Below are experts of layer 6 (counted from 0) of a mixture-of-experts language model. Rows are named router (the router's row for the expert), gate (a neuron's input weights, with its number), up (a neuron's input weights, with its number), down (a neuron's output weights, with its number) and show model dimensions 0-255. Each number is 128 + 32 x the weight over its row's rms, rounded and kept within 0 to 255.
After each expert's rows: a language model's description of what the expert responds to. This comes from a sample of Wikipedia text that the model never trained on.

# expert 11
router [ 44 172  52 167 128 106 104 124 113 154  99  80 128 141  54 104 165 125 122 135 120 112 143 136 113  85 118 103 156 130 149 119 172 103  86 129 164 156  78 179 152 143  62 148  91  97  68 103  88 153  74 117 126 225  96  91 112 119  94 156 138 109 150 170  89  99 132 124 109 188 104 140 119 154 182 149 141  93 111 129 142  88 117  69 166 149 117 107 144  85  83 115 150 145 139 142 202 121 124 104 105 145 146 106 160 144 193 106 153 126  56  89 150 151 152 127  61 123 133 181  73 116 137 118  89 147 165 169  85 121 154  98 125 171 167  80  96  77 151 160 160  87 110 166 171 119 108 125 104 139 180 173 123 146 141 129 104  83 157  78 142 126 143  97 108 102 163 137  75 147 188 163 101  99  37 160 106 129 162 130 116 111 146 125 169  78 151 102  61 151 108  82  65 110 155 142 105 133 164 145 158 166 106 127 135 151 109 140 125 126 159 143 107 137 100 143 101  90 115 164 163 126 150 176 151 172 133 123 174 110 181  85 150 127 140 108 118 149 165 114 170 101 156 192 134 131 119 137 147 108 120 115  90  84 116 160]
gate3 [148 175 124 129 138  87 136  73  90 161 110 149  94 117 133 120 159 119  67 124  94 153 114 113 109 137 184 132 132 170 136 155 119 178 108 105  91  63 158 134 103 164 106  93 127 107 155 160 160  80 207 115 132 160 122  98 156  68  92 125 128 106 113 130 157 123 160 155 143  64 160 124 129  80  99 175  95 106 156  86 103 142  28 103 104 105 172 126 112 140 105 106 134  77 123 170 156  95  77 142  94 134 132 118 138  93 111 132 112 154 104 167  92 118 169 105  85  48  62 145 178 175  62 139  72  95 121  84 130 182 121 102 136 129  94 133 107  70  95  73 168 139 106 110  65 139  53 141 132 134 173 114  87 119 113 140 156 137 126 109 159 138 102 113 169 125 101 139  78 188 180  97 131  84 158 110 141 167 147 122 119 203 106 177 150 126 148 112 124 138 116 102 155 132 153 142 117 106 161 140 136 187 123 153 140 147  85 152 124 108 172 123 157  93 106 132  95  87 168  77  70  96 130 150 163 149 108 131  78 134 115  65 108 168 130 117 153  90 138 144 131 150 145 218 125 122  98 108 144  53 137 108 100  99  92 170]
up3 [174  80 101 157 146 113 137 151  83 106 118  87 150  77 138 165 102 128 132 167 159 175 122 113 140 141 119  52 169 106 139 157 139 100 125 159 154 142 141 169  81  45 111 120  59 114 109 107 164 152 162 123  81  70 144 130  86  89  74 131 110 166 177 120 100 113 138 164  97  97 109 113 180 171 170  72 190 113 139 164 135 140 136 145 112 121 140 115 125 149 121 124 133 150 124  86 152 134 110  93 107 135 128 107 124 137 166 129 158  73 154  85 138 112  77  69 146 141 132  68 200 125 111 132 116 110 121 163 188 180 152 131 129 153  88 144  92 186 138 158 107  72 147 125 200 197 146 102 175 130 151 169  95 121 124  87  85 121 102 145 143 154 155 132 101  90 170 141 174 179 108 148 176 177  87 143 119 119 162  72 158 164 150 107 138 117 141  79 133 127 165 107  73 139 137 122 168  90 146  91 143 171 123 127 121  91  55  80  79  85 139 146  69 156 125 100  91 116 102 163 122 141 140  91 128 189 126  75 209 130 179 146 104 151 170 100 131 178 124 105 147 147  76 151  98 132 121 124  98  80 136 120  83  98 170 125]
down3 [179  93 141 113 100 105 135 105 125 105 156  65 125 169  72 131 142 197 113 122 167 166 142  92 141  71 113 108 144 179  86 116  97  96 179 171 144 185 143 131 159 148 131 174  53 141 129 113  74 155 103 182  78 114 129 165 175 159 145 184 124 137 178 156  88 180 148  39 135 109 167 124 129 143 146  74 110  57  96 163 169 130 125 146 109 129 112 107 146 140 126  92 130 133  88  84 163 124 122 124 117 101 162 109 129 111 180 133 149 132 166 185 177 160 145 151 138 153 107 149 127 148 115  39 145 130 143 141 178 124 138  97 183 123 153  66  89 109 142 200 148 142  99 123 148 144 174 148 146 148 141  91 122 145 146 111 117 167 167  96  96 116 100 108  96  96 168 139 116 111  96 151 187 126  90 188 118  62 116 125 167  62  96 133 175 101 139 136 144 128 109 105 135 153 204 169 138 158 127 111 139 112 142 113  56  79  72 105 161 135 143 189 114 137 122 175 135 130  67 161 112 123 148 135  92 139  80 145 174 131 162 144 156 122 107 103 116  96 128  90 117 150 118 156 139 117 137 154  66 161 171 133 166  88 166 173]
Inner digits of years and decades, especially after "the early/late/mid", plus time words like century, year, previous, same.

# expert 9
router [ 77 211  62 154 133 117 132 122 153 171 117 105 129 181  98 131 143  92 102  98  49 123 124 125  91 111 145  86 175 129 156 132  86 103 113  62 111 127  94 139 152 142 127 119 107 115 104 123  89 139 104 131 148 180 123  79 176 164 128 140 162 122 137 155 133  89 106  98 121 140 100 148 103 155 116 134 168 123 118 114 102  94 170  88 167 186 154 148 146 125 104 148 148 129 149 151 172 142 122 111 105 188 161 120 153 135 147 117  63 136   0 100 103 172 105 130  89 139 153 131  84 144 128 149 106 121 177 176 116 165 133 116 136 169 144 154  68  80 137  99 148  82  84 162 129  70  67 122 110 119 149 146  86 140 185  95 149  50 147 141 153 129 169 102  95 128 156 151  91 156 153 123 110 119  99 135 130 139 133 136 121 137  75 143 129 131 168  93 105 222 107 123  99 136 152 104  75 180 128 123 195 146  94 126 112 107 114 141  68 154 165 100 130 122  99 125 121  84 141 170  96 116 156 122 165 198 122 122 162 113 173 118 133 143 143 124  93 163 166 111 106 149 189 193 115 129  84  88 143 134 102  82  76 128 149 178]
gate3 [105 181  95  80 157 152 144  86 103 102 131 178 143 176 113 103 147 131 101  97 116 126 142 114 226 175 112 102 153  75 122  90 117 101 126 175 138 191 194 122 155 104 123 162 152 137 165 170 168 135 146 128 119 109  79 206 143  58 102 112  78  87 114 103 139 106 120 115  86 140 149  91  93 135 166  81 115 139 125 120 113 122 178 109 121 148 177 116  95 159  97 129 164 134 178 149 147 119  94  85 140 144 135 157 100 150 144  95 125 140  44  98 124 141 110 201 128 137 119 157 197 143 128 166 123 173 123 101  98 101 107 149 134 158  96 149 171 152 109 127 151 206 126 173 165 109  97 169  75 176 212 128 157 114 125 116  94 115 107 143 108 148 104 128 174 152 126 133  75 122 120 141 183 123  99 142 135  73  84  78 209 133 134 107 128 134  82  37 158 110 156 111 165 148 151 106  51 101 151  94  98 165 111 106 148 135 152  77 160  93 136 129  84  93 123 124 142  74 152 107 106 153 100 175 117  99 129 127 137 112 153 158 109 152 164 129  90 152 154 167 159 137  70 144 118 120 124 131  56 114 115  98 127 187 146 139]
up3 [131 151 129 139 130 178 163 158 142 164 112  73 144 106 116 156 129 118 137 144 101 115  81 149 101  94  67 116 140 190 116 130 182  93 146 182 157 178 126 115 138 110 127 125 143  97  96  72  95 149 143 147 132 153  88  89 137 132 184 141  68  80  97 131  93 173 140  79 115 163 103  80  88 117 101  88 133 150 144 136  70 160 146 124 117 186 102 129 125 147 142 138  91 131 121  85 133 159 107 174 144  86 167 100 108 118 179 147 111  87 171 155 153 226 180 130  52 115  99  79 113 201 147 103 187 136 125 143 129 139 125 173 171  39 147 120  50 159 141 147 130 129 151 133 113  53  97 138 151 142  91  96 152 183  97 134 212 139 107 143 149  91 137 141 177 101 120 180 180 170 145 130 142 145 154 134 173 151 132 154 201 119 118 128 170 130 136 134 132 156 101 152 118 135  50 111 140 184 128 155  95 142 159  65 174 108 167 158 105  99  99 153 105 115 154 190 142 127  97 159 153 117 109 156 118 144 124 142 146 119 126 130 167 145 129 168  99 167 146  76 144 162 134 149 148 174 156  97 130  81 175 152 120  85 151 125]
down3 [138 154 188 118 153  75 127 114 148 142 162 126 133 113 126  85 108  47 155 168 102 123 131  97 198 116 114 152 180 111  39 100  66 116 187 126 117 153  96 106 157 101 112 129  75 136 129 135 117 177 103 117 116  42 219 127 117 160 126 168 131 118 116 111 155 142 157 152  79 115 160 139  84  97 140 136 132 133 104 166 141 159 152  99 111 107 127 130 105 104 120  84 130 106 121 172 133 141 194 106 152  79 115 183  78  85 126 117  92 128 106 153 164  90 105  95 174 147 151  67 109 104  75 194 131  70 103 150 161 156 128  97 154 156 160 126 170  92 115  80 124 114 129  74 132  73 140 107 171  92 119 100 110  93 155 134 144 165 125 107 183 173 113  49 106 162 128  96 119 149 141 137  87 124  93  65 144 110 123  51 164 162 164 123  94 124 173 139 127 120 166 149 172 161 177 131 116 127 115 106  98 169 178  65 139 122  46 135 139 150 118 105 102  61 171 142 171  99 127 100 119 174 131 134  80 143 115 149 165 113 132 153  87 139 150 122 132 179 118 104 134 144 103 161 139 148 127 112 122  91 182 180 137 117 163 162]
Initial capital letters or digits opening a name, title or number after a hyphen, space or line break, such as Ant-M-an, 2024-2-5.

# expert 14
router [108 163 117 113 124 137 104 149 106 135 130 109 125 169  84 177 123 154 117 138  77 137 129  88 108 135 106 128 173 132 131 132 119 119  53  82 102 171 131 105 118 142  82 102  87  79 129 146  81 170  91 111 132 255 107  73 126 120 115 141 184 100 131 156 128 127 125 131 117 128 107 127  84 131 191 114 119  78 103  74 126 164 140 102 172 200 168 143 174  62  89 159 136 148 134 111 246  96 110  90 103 140 161  79 137 127 165 137  66 109 104  86 155 180 107 149 172 165 136 123  87 165 118 127 114  87 176 154 121 131 129 129 117 118 133 124  99 122 141 178 146 116 151 182 147  84  87 133 110 105 111 162  88 164 165 116 118  86 142 104 123 143 177 110  67 103 134 115 119 166 177 124 119 149 117 172 199 159 133 137 138 122 100 150 161 155 133  85  95 154 113 106 122 158 112 108  88 135 157 109 160 204 142  93 141 108 147 164 141 137 147  96  97 126  80  72  79  40 128 161 137 163 156 206 143 188 114 103 186 104 167 122 169 145 102 139 124 166 169 108 150 131 176 148 129 155 115 126 115 121 115 100  85 110  98 139]
gate1 [ 73 119 131 133 137 120 164 127 128 126  79  50 143 159 121 120 130  97 130 114 113 139 114 163 118 140 119 141 148 144  89 147 148 138 100 139 142 116  83 116  79 125 151 122  77 119 112 100  72 186 128 102 141 154 142  84 139 137 128 161  83 148 160 100 135 103 166  57  97 115 109 101  91 164  96 130 100 137  55 168 172 171 145 155 125 184 140 148 143  90 115 135  87 165 142  97 135 175 161  86 112  95 116 118 142  86 113  76 144 143 114 107 138 168 140 152 131 149 133 125 128 154 183 136  74 126 108 149 123 168 164 121 205 153 157 141  86 110 186  99 115 104 127 216 127 123  44 138 162 118 159 139 155 140 105 132 122 138  85 106  88 124 170 129 113 107  80 158 119 162 108 102  90 111  80  79  70 131 165 153 120 130 102  72 133 174 121 202 116 129 177  72 128 172 162 181 152 140 146 104  57  99 146 116 148 148 144 130 108  95 124 202 146 142 162 109 110  76  88  95 158  90 150 150 141 130 126 111 174 102 113  82  68 175 135 151  99 158 143  86 167 188 184  74  93  66 159  95 167 169  98  86  80  67 152 113]
up1 [102 108 131  80  84 127 119  87  90 137 168 162 160 161 153 182 167 122  72 136 110 156  59 195 140 205 170 128 120 156 131  97 144 107 126 120 150 155 148 127 120 167  91 141 151 166 148 175 127 127 101 150 128 110 142 142 128  95 109  75 152 103 118 160 139  93 114 132 186  78 147 139 138 169 202 160 193 110 173  91  83 146 123 182 168 141 104 124 174 116 100 135 144  87 154 143 195 156 116 132 131 133  85 174 143 146 178  46 160 118 104 149 128 158 113 134 115  95 146 136 153  87 118 167 128 157 104 126 114 113  84 129  35 158 170  97 157 144 155 140 123 131  78  91 160 125 114  95  37  72 133 113  56 151  75 156 142 117 129 135 143 128 145 142 109  84 174  89 144  71 126 107 129 117 196 134 131 135 186 125 128 122 112 151  88  85  99  94 120 126 106 120  85 119 123  81 100  89  82 150 152 178 158 106 105 159 164 103 126 168 125 101 158 134 149 143  78 158 153 120  90 183  98 153  85 115  85 147 117 109 119 144 142 110 144 164 101  61 128 134 131 100 140 158 121 158  87 108 180  67 153 112 180 197 140 168]
down1 [163 114 127  75 148 113 196  80 143 127  83 174  91 119 112 126 115 134  75 117 153 120 126 131 130 175  83  87 104  94 146 102  92  96 157  99  97 107  39 100 149  89 152 112 101 156  99 162  68 155 116 134 156 137 126 129 149 134 125  77 133 121 108 117 139 173 150 184 164 195 160 107 113  99  88 105 149  92 141 100  90 132 138 111  64 170 134 132 134 103  63 157 158 133 123 108 255 122 164 136 107  67 119 144  91 159 185 115 154 127 143 118 117  71  80 208 162  76 142 136 146 133 132 141  93 133 138 125 117  91 112 128  98 115 106 117 144  75 187  64 118 127 140  76 144 103 120 143 105  87 110 148 137  83 147 141 129 128 141  95 185 131  99 118 132  93 134  99 142  96 113 150 123 132 107 131 192 139 136 176 110 104 140 157  98 117 154 152 107 158 101  72 126 199 157 103 133 198 144 115 110 133 159 121 164 127 104 151 118 163 102  68 132 123 153 134 131 134 167 147  87 151 100 165  89  95  87 106  87  92 140 162 132 104  56  91  96 130 104 114 117 128 163 150 162 179  96 170 101 129  89 115 122 127  93 116]
Prepositions after a noun or verb, such as of, in, to, for, during, as in median age of, income for.

# expert 15
router [ 47 179 131 145 138 112 109 124 106 173 113 132 112 171  87 169 190  91 117 110  77  87 137 114  71 147 129 112 155 131 170 135 102 106  57  95 143 131 136 109 149 168 112 112  56 149 139 124  91 154 161 123 119 139 139 152 128 157 159 142 158 114 123 154 147  61 121 129 126 137  81 170  95 151 131 128 112 125 127 106 108 138 152 129 132 177 134 142 131  54 128 143 114 151 149 125 177 167 132 110  98 176 150 181 188 163 153 142 114  97   0  91  92 175 101 112  83 130 116 146 133 189 126 191  57 114 171  89 127 109 140 133  81  85 162 101  81 115 159 165 166 125  83 213 153  83  60 112 102  90 137 157 137 151 147 152 102 157 119 151 103 115 145 155 100 103 125 113 108 142 157 119 115  56  99 114 169 110 147 161 102 155 126 126 158 113 149 131  76 178 202 114  73 177 132 160 118 168 115 138 140 153 138 105 181 158 135 155 103 124 180 151 117 130 142 136 105  92 158 111 141 126 126 181 166 150 113 101 151  88 129  86 122 120 164  89  99 137 140  50 153 140 181 159 143 127 139 150  87 144 115 121  58 145  88 140]
gate0 [140  12  99 131 179  74 133 137 132 110 134  96 192 145 169 157 137 146 211 178 178  92 118 120  77  77  96 112 133 185 140  66 131  96 107  98 100 118 119 144 142 168 133 138 129 119 107  75 149  82 132 138  85 145 184 124 105 126 142 134 153 135 158 119 140 125 190 143  62 215  86 158 115 116 151 157 123 148 130  95 136 132 114  87 126 114 111 142 139  96 106 143 153 129 125 150 136 149 158 179 194 147 187  96  97 144 130 113 108 132 205 122 110 137 143 125  76 110 143 111 119 150 170 153 146 174 167 105 160 108 129 110 111  99  86 109  73 158 134  63 150 132 105  48 141 100  47 118 135  84 118 153 194 118 109 175 123  88 120 154 124 100 139 159 142 104 144 128 159 112 125 124  88 138 149 103 148 122 104  92 105 133  49 127 144 103 177  80  89 134 141 111  60 126 155  88  73 199 160 100 108 105 164 127 154 149 146 109  49 134 167  69 136 116 117 186  94 144 147 124 116 161  99 142 167 103 101 136 118 110 171 133 178 171 127  94 114 135 166 147 106 152 140 124 139  81 103 122 146 155 173 114 168 126 105 101]
up0 [118 106 138 113 105 130 128 100  94 121 158 109 126  59  93 151  82 116 146 133 108 159  95 149 129 123 126 140 141 136 123 122 114 143 101 199 128 117  95 161 126 117 142  88 182 132 104 132 163 142 156 134 123 162  92 145 107 109 157 102 101 114 139 139 147  99 102 137 148 115 160 117 184 205 180 129 167  98 181 105 132  79 128 147 133 135  56 117 105 114 111 114 180  90  99 173 163 143 148 139  97 127 112  97 148  88 126 157 156 131 173  84 108 134 118 129  35  71 122 132 130  92  63 139 102 135 113 173 135 153 112 119 109 143  93  98 125  98 114 191  94 137 107 138  82 146 165 131  86 120 174 144 108 155 121 156 116 153 151  77 109 110 154 108  88  34 119 151  73 110 170 120 146 131  91 157  22 145  92 152 160 124 173 173 143  35 135 119 205 124 114 108 129 122  46 128  76 112 161 136 153 164 115  98 128 159 132 132 134 104 120 104 116 133 154  98 116 141 155 158  91 109 209 125  80 165 132 204 139 168 161 114 125 114  74  82 176 128  92 111 130 104  62  65 123 120 156 102 152  46 143 116  81 177 136 140]
down0 [109 161 164  95 145 147 119 163 103 107 149 104 131 140 139 137 162 150 108 171 131 121  92 189 119 149 118 158  91  27 134 142 119 152 149 161 109 144 132 105 120 129 130 103 149  97 105 135 124  85 153 115 110 105 135 154 159 127  99  96 116 102 138  77 125 142 124 146 135 130 131 108  93 134 155   9 148 113 195 143 104 108 121  22 108 116  48 135 127 105  75 124 124 122 109 122 166 127 171 171 168  76 149 149 106 121 121 150 127 129 157  98 136 131 175 123 128 123 142 120 115 101 171 127  91 146 105 159 145 146 108 123 125 120  99 140  70  85 118 114  58 176 100  91 119 198 148 139 149 180 127 147 139 186 143 108 124  95 137  68 181 162 120  72 167  98 152  90 139 181 100 133 115  95 136 132  93 145 112 151 165 147  94 137 129 158 173 123 130 124 138 127 151 117 116 151 119 143 106 113 136 114  86 213 150 122 171  95 127 166 176 201  83 149 126 160  74  97 137 151 156 139  40 147 143 100 116 196 144 174 209 140  91 149 128 136 134  91 128 164 129 159 155 160 156  91 193 102 195 182 138  87  75 148  75 173]
Opening fragments of longer words, often prefixes, split across tokens, such as un-, dis-, dep-th, ret-ur-nees, col-lector.

# expert 4
router [ 80 174  61 176 155 117 139 128 119 150 113 125 122 156  86 170 143  97 104 185  51 133 106 135 154 132 106 117 170  85 122 169 159 117 110  68 158 169  88 144 168 140  84 115  85 101  88 161 110 182 109 104 132 177  97  92 121 133 128 133 171 110 203 119  97 127 140 108 125 186  93 177 112 134 148  86 135  87  92  90 110 165 124  75 136 204 148 136 133  88  75 131 101 159 210 149 172 144 120 109 130 181 140 127 137 149 170 140  83 143  56  89 104 137 125 100 104 131 105 122 114 131 159 135  99 134 150 151 125 175 119 129 104 173 174  92  91  98  85 171 147  88 101 193 146  72 107 119  89  63 147 110 132 133 140 143 134 117 152 133 111 118 171 110 108  93 101 118  92 139 200 132 142 116 114 161 169 162 135 116 110  97 116 108 116 108 186 106  78 174 116  86  66 125 152 120  96 119 143 190 145 199 115 126 158 152 157 142  80 137 180 149 107 147 153  93 120  79 168 137 144 142 126 152 133 175 107 148 191  94 172  69 161 122 126 147 101 149 122 110 146 106 136 157 117 178 103  64 121 109  96 108 101 102  41 129]
gate41 [ 77 128 145 118  96  84 150 140 150 114 149  79 125 113 108 154  81  87 158 155 151 155 173 143 141 205  68 142 155 102  95 158 146 110  88 135 158 133 125 146 119 183 137  98 104 165 104 154 145 171 110 147  74 136 124 116 106 159  61 155  79 102 102 125 150 122 116 179  91 118 121 143 101 169 160  53 111 173 102 152 104  72  91 120 140 164 100 178 146  67 116 130 174 107 161  95 153 157 155 123 132 148 161 102 109 114 250 129 136 147 113  80  82 116 171 129  76 116 150 122 141 181 146 128 117  84 105  85 105 136 135 165 141 132 102 141  72 142 130 116 114 100 136  92 126 111 139 128 136 139 126 144  92 125  91 156 150  99 128 131  43  75 123 136 105 128 130 120  78 129 130 140  74 148 144  90 112 124  65 125 136 119  57 141 159 191  68 198  95 135 147 147  77 138 166  81  86 145  98  85 172 121 165  65 155 150 162 183  82 118 151  90 140 112 116 102 117 163 141 110 149 164 113 132  81 154 164 127 149 143  41 129  96  88 130  71 148 178 120  87 188 133 147 146  95 114 142 138 124 138 126  59 118 124 139  88]
up41 [104 140 192 158 179 126 149 111  96  93 133 146 129  98 107 154 171 111 116 124 129 164 200 132 139 127  93  91 126 134  71 123 104 118 107 158  66 164 127 144 138 152 137 143 126 128 144 139 181 130 111 172  87 134 124  41 114  74 133 100 146 137 114 118 110 111  92 158 125 131 158  97 137 148 155 108  94 143  65 131  93 176 159 146  77 110  92 110 126 144 151 101  74 135 104 176 104 140 159  93 151 145 158 155  99 130 133 148 131 122 117 102 125 119 176  57 110 160  96 143 143 159 152 163 142 176 102 138 140 103 127 147 120 174 119 108 187 118 137 170 148 125 208 144  95 163 113 162 143 149 141 139 129  89 121 141 121 177 121 141 149  64 125 115 149 173 190 104 172 105 157  63 160 142 120  99 213 154 111 199 195 155 136 106  94 150 167 128 104 172  82 205 128 125 175 140  69  81 180  81 183 118 122 128 128 147 141 160 156  76 194 110 184 144 123  80 172 135  98 146 100 182 112 107 173 137 117 115 176 146  62  92 127 116 115 137  72 173  86 131 131  66 132 145 144 166  84 120 190 151 135 109 123 159 169 169]
down41 [ 80 178 180 117  80 184 153 102 125 126 162  98 137  90 110 125 118 105 140 151 185 151 215 122 196 146  79 125 112 140 153  77 140 170 136 116 132 127 139 177 142 120 122  86 118 109 163  67 123 136 134 121 176 113 138 134 160 195  96 174 143 139 116 159 120 122 156 111 126 131 160 150 109 143  89  99 124  49 129 155 157 180 158 124 123 185 157 181 149 101 121 160  54 166 122 138  82 146 164 146 131 160 125 105 124 100 144 109 119 102  61  56 111 144  33 112 135 104 128 126 102  49  64 213 101 130 166 133 109 116  64 197 131 144  98  85 168 118 167 152 163 116 154 145 136 162 147 142 103 101 100  88 130 142 120 124 102 147 177 129 136 120 152 102 131 129 123  97  92 104 130 122 160  90 109  88 134 192 105 108 115 177 116 165 149 109 149 119 125 150 106 198 145 146 104 145 133 121 116  39 144  94 124 162  41 156 106 136 177 108 127 163 140 130  67 139 133 144 135 119 118 165 158 148 148 145 168 128 128 147  57 172  83 149 129  87  72 115  95 150  99 137 150 171 139 127  95 116 136 155  97 123  78 119 117 142]
Line breaks ending rows of wiki tables and list items, plus capitalized word-initial fragments of foreign names, such as Mo, Par, Ab.

# expert 3
router [ 71 200  57 125 170 120  74  78 117 135 149 118 121 149  77 126 158  69 104 124  64 136  77 138 117 111 119 115 148 110 188 125 103  78 103  57  84 119 136 144 150 142 122 105 117 129 116 146  98 171 110 134 143 139 113 141 111 166 116 155 152 174 176 147  94 103 173 112 106 167  78 140 130 136 144  92  68 122  72  84 121 109 130 110 114 162 149 200 102 100 132 138 145 132 183  90 242 124 115 124 122 193 140 121 167 120 168 100 133 133  54  53 121 165 125  65  90 102 162 164 127 133 131 151  87 133 111 143 127 132 156 114  76 134 186 158 103 117  91 178 156 118 105 158 155  82  88 112 135  91 153 151 126 149 164 136 116 132 125  71 129 141 180  91  93  59 102 144 145 172 188 142 115 120 111 111 144 150 152 110 158  95 144 136 141 125 120 123 113 163 121 102 104 167 151 135  66 167 140 125 131 196 127 120 166 115 130 138  65 164 133 119  93 139  54 111  91 121 172 140 132 161 158 140  93 234 154 149 153 160 168  82 127 134 133 148  68 182 141  91 144 130 132 154 103 131 133 150 143 126 124 104  81 147 116 128]
gate14 [ 63 108 162 145 147 126 123 131  97  71 167  86 113  95 169 100 168  82  99 140  87 119 137 109 114 165 122  82 166 127 189 165 167 101 115 128 153 123  91 111 101 159  90 101 111 109 115 118  26 158 117 196 136 170 105  89 124 131 164 167  78 163  38 128 112  38  83  94 113 129 131 128 170 136 171 153  75 144 127 147 115 139  74 203 163 159 142 171  93 144 128 111  92 148 150  88 112 122 112 108  79  83 106  65 103 117 117 140 107 169 105 112  89 179 172 109 126 181 120 112 180 112 109 110 162 126 164 143 158 125 147 156 161 140 100 104 140 116 182 140 187  92  75 142 130 113 196 155 164 167 173 169 136 129 104 134 148 143 138 142  73 147 168 152  72 138 132 121 156 172 159 103 102 138 158 116 119 134 130 113  89 152 138 165 111 126 111 138  43 138 162 186  67 140 101 118 158 184 155 132 137 114 170 125 130 105 124 145 134 100 132 109 132  79 152  94 116 151 109 192 124 140 122 145 113 127 181 124  96  90 141 166 115 101 195 111  71 128 130 153  97  89 116 121 168 169  89  92 167 174 123 130 140 109 101 102]
up14 [ 87 104 105 196 159 181 185 129 119 147  95 123 100 121 147 149 139 111 113 120 135 162 116  96 139 119  99 163 104 159  98 138 119 129 140 127 168  93 123  59 128 150 126 105 148  97 199 147 179 127  45 137 190  90  73 158 157  80 121  90 139 150 131  83  49 155 102 171 121 137 151 110  81 118 104 181 174 169  73 155 184 121 109  88 129 150 127  96 176 113 164 172 108 137  58 122 159  75 154 105 129 150 113 164 105 118 100 134 186  67 152 169 153 138  53 119 114 146 110  88 161  83  80  96 105  59 143 132 110 111 135 180 125 138 131 199 172  65  92 192 119 139 154 123  62 186 126 189 116  97 124  71 101 109 109 119 107 104 138 114  94  81 129 117 118 131 126 109 139  95  96 136 209 149 146 117 126 128 160 135 155 115 129 125 180 114 120  84 114 112 159 127 113 181 115  95 118  59  66 158 140 170 117 115  86 140 142  88 146 181 141 138 109 144 132 167 123 130 160 156  97 143  75 135 131 133 138 159  79  95 109  89 141 145  96 124 171 113  94 181 117 166 141 110 116 130 113 165 151 146 115 139 108  97 152  94]
down14 [131 117 122 108 144 109 101 166  81 135 140 133  55  78 181 152 155 174 109 110 139 131 155 144 104 161 152 100 123 110 211 115 193 140 124  89 202 127 131 170 118 151 160 134 144 183 123 147 130 187 165 140 131  83 130  64 101 135 181 120  86 135 155 104 114 154 150  94  67 133  72 117 122  70 162 152 173 171 121 158 131 162 144 146  79 156 133  62 168 150  98 123 111  85 137 123 154 148 141 100  86 164 131 162  56 121  78 107 154  84 103 163 137 114 118 112 112 115 164 120 116  94 145 162 101  55  87 189 120  95 156 130 134 147  72  97 130 111 126 159 174 137  83 134 153  78  92 171 107 131 115  71 116  89  95 135 129 102 150 176 155 165 143 158 173  46 116 165 114  90 129 176 156 113 151 116 111  99  51 127  75 136 128 138 132 110 129  86  66 126 115 172 154 129 166 168 111 216 166 149 101 122  87  69 111 132 155 120 172  67 119 147 124 139 101 148 150 146 119 156 137  90 142 160 150  97  69 142 133 116 163 130 142 120 130  94 129  71 131 161 188 191 164 124 118 165 125 131 160 103 136 124 132 110  96 124]
Short word-start stems and common nouns, often completed by a suffix, such as part, round, head-ing, ch-art-ing, dr-um-s.

# expert 12
router [ 88 162  77 157 180 108 105 118 132 140  65 106 100 159  99 142 163 101  94 156  69 169 130 129 131 136 104  87 193  94 171 131 105 123 104 141 119 151  95 135 159 188 134 144  72  78 126 157 105 196  99 126 125 172 120 111 107 127  91 110 165 141 158 115 111  96 133 117 143 153  90 123 105 152 181 100 133 101  68 115 132 138 115 101 149 190 153 134 173 108 101 154 129 150 197 153 122 105 103 111 153 127 140 133 190 170 153 129 144 127  16  88 147 165 112  82 128 116  88 193 111 126 151 191 123 123 159 166 171 122 116  83  61 167 174 148 105  81 127 169 112  88 163 130 134 109 137 123  98 122 152 137 104 150 138  91 147 100 118 118  92 112 160 126 102  58 111 126 119 130 150 121 141  81 123 131 152 164 142 154 105 165 199 150 115 133 198 109  71 203 149  86 118 163 174  70  99 130 153 123  78 168 126  95 169 129 162 146 141 137 154 114 106 151 127 123  56  80 155 103 125 142 126 187 115 114 134 136 179 113 135  60 137 129 141 155  70 182 129 133 171 118 111 129 144 162  77  63  99 129  76  88 109 143  77 128]
gate2 [100  87 131 131 148 121 119 131  68 147 140 147 120 129 135 132 119 103  75 138  85 141 122 111 120 143  66 146 149 105 158 109  78 131 121 128 126 164 127 164 103 156 131  41  97 102 169 118 140 163 125 140 113 153 102 142  98 134 132 146 170 136 125  96  99 110 119 185 115 160 112  98  88 134 133 136  95  84 151 154 162  92 118 102  93 120  71 144 130  94 170  41  99  58 145 186 135 173 145  46 124 127 192 126 181 120  95 123 140 151  84 163 149 162 132 119 164 186  85 171 130  95 205 153 139 193 121  86  95 144 177  73  76 143 127 168  77 164 150 174 167 120  95 162 108 101 176 110 206 109  80 160 144 128 159 112 103 103 105 177 117 122  53  94 142  94 127 115 145 156  93 147 190 121  86 138 117  81 105 152 113  98  83 118 124 141 109  86 142 134 121  96 120  93 136 121  88 163 160  75 153 141 151 105  88  70  52 150 122 118 154 181 158 129 104 192 112 134 147 135  74 188 153 174  77 121 115 125 129 109  77 106 157 115 115 157  73 135 125 113  91  93 126 123 139 176  95 124 132 167  92 146  85 138 138 119]
up2 [ 49 130 106 110 114 129 177 149 122 128 133 144 153 132 103 120  82 121 156 147 128 117 110 176 174  84 194 129 170 154  99 139 156  96 167 151 186 171 102 107  97 105 122 151 145 120 119 175 158 104 100 132 145 119 161 135  80 110 101 137 128  83 135 122  86 196  71  86 116 141 162 131 183 153  89 118 126 164 125 118 135 145 133 124 135  96 188 168 175  88 140 147 176 173 136 155 155 140  88 159 142 138 169 109  93  62 114 149 169 194 157 125 127  91 105 134 159 162 163  77 102 171  94 109 182  99 102 128 135 221  49 143 156 175 128  69 151 140 140 150 106 171 157 117 150 168 140 122 149 126 169 134 157 188 133 116 102 157  66  82 125  96 114 140 140 163 145 145 134 128 155  78 127 163 183 137  82 124 172 142 121 159 107 136  83  68 169 130  81 128 161 174 139 142  83 135 173  97 173 103 119 122 104 106  92 155 176  90 131 126 127 127  84  96 161 115 117 127 136 119 162 117 134  95 140 103 102  75  95 134 140  89 186 143 151 105 117 105 101 113 110 107 238 145  99  60 178 118 128 123 125  81  98  95  57 135]
down2 [129 152 167 112 108 153 103 161  87 136 112 128 131 132  89 189 109 118 168 101  69 150  56  83 138  86  68 125 145 126 117 122 138 102 108 176 125 157 124 111 149 124 141 152 126 185 104 109 160 173 107 117 125 158  83 153  98 118 174 111 135 106 143 108 146  76  92 106 146 135 131 124 111 200 130 149 203 126 106 143 177 116 100 161 128 103 168 158  76 138 105 126 100 135 109 133 173 152 169  48 148 124 165 115 139 104  93 141 123 114 159 116  91 115 149 131 171 202 121 174 107 128 113  98 110  63 123  85 143 149 127 116 217 104  70 125 152 105 100 158 143  50  89 150 120 117 131 139 151 164 108 108 148 139 181 149 145  86  49  70 114 146 146  98  81 138 174 178  96  97 112 155 132 160 101 104 124 143 136 179 116 150 114  95 160 133 116 141  51 153  82 128 161 124 136 132 157 166 119 149  94 114 102 170 166  55 119 149 114 178  94  89 115 144 151  33 135 137 117  80 108 167 103 168 148 109 157  85  99  76 111 107 132 154 169 122 156 179 120  74 144 181 160 158 164 115  73 106 135 156  69  85 148 131 137 168]
Common English first names and their starting pieces, such as John, David, Matt, plus San Franc in San Francisco.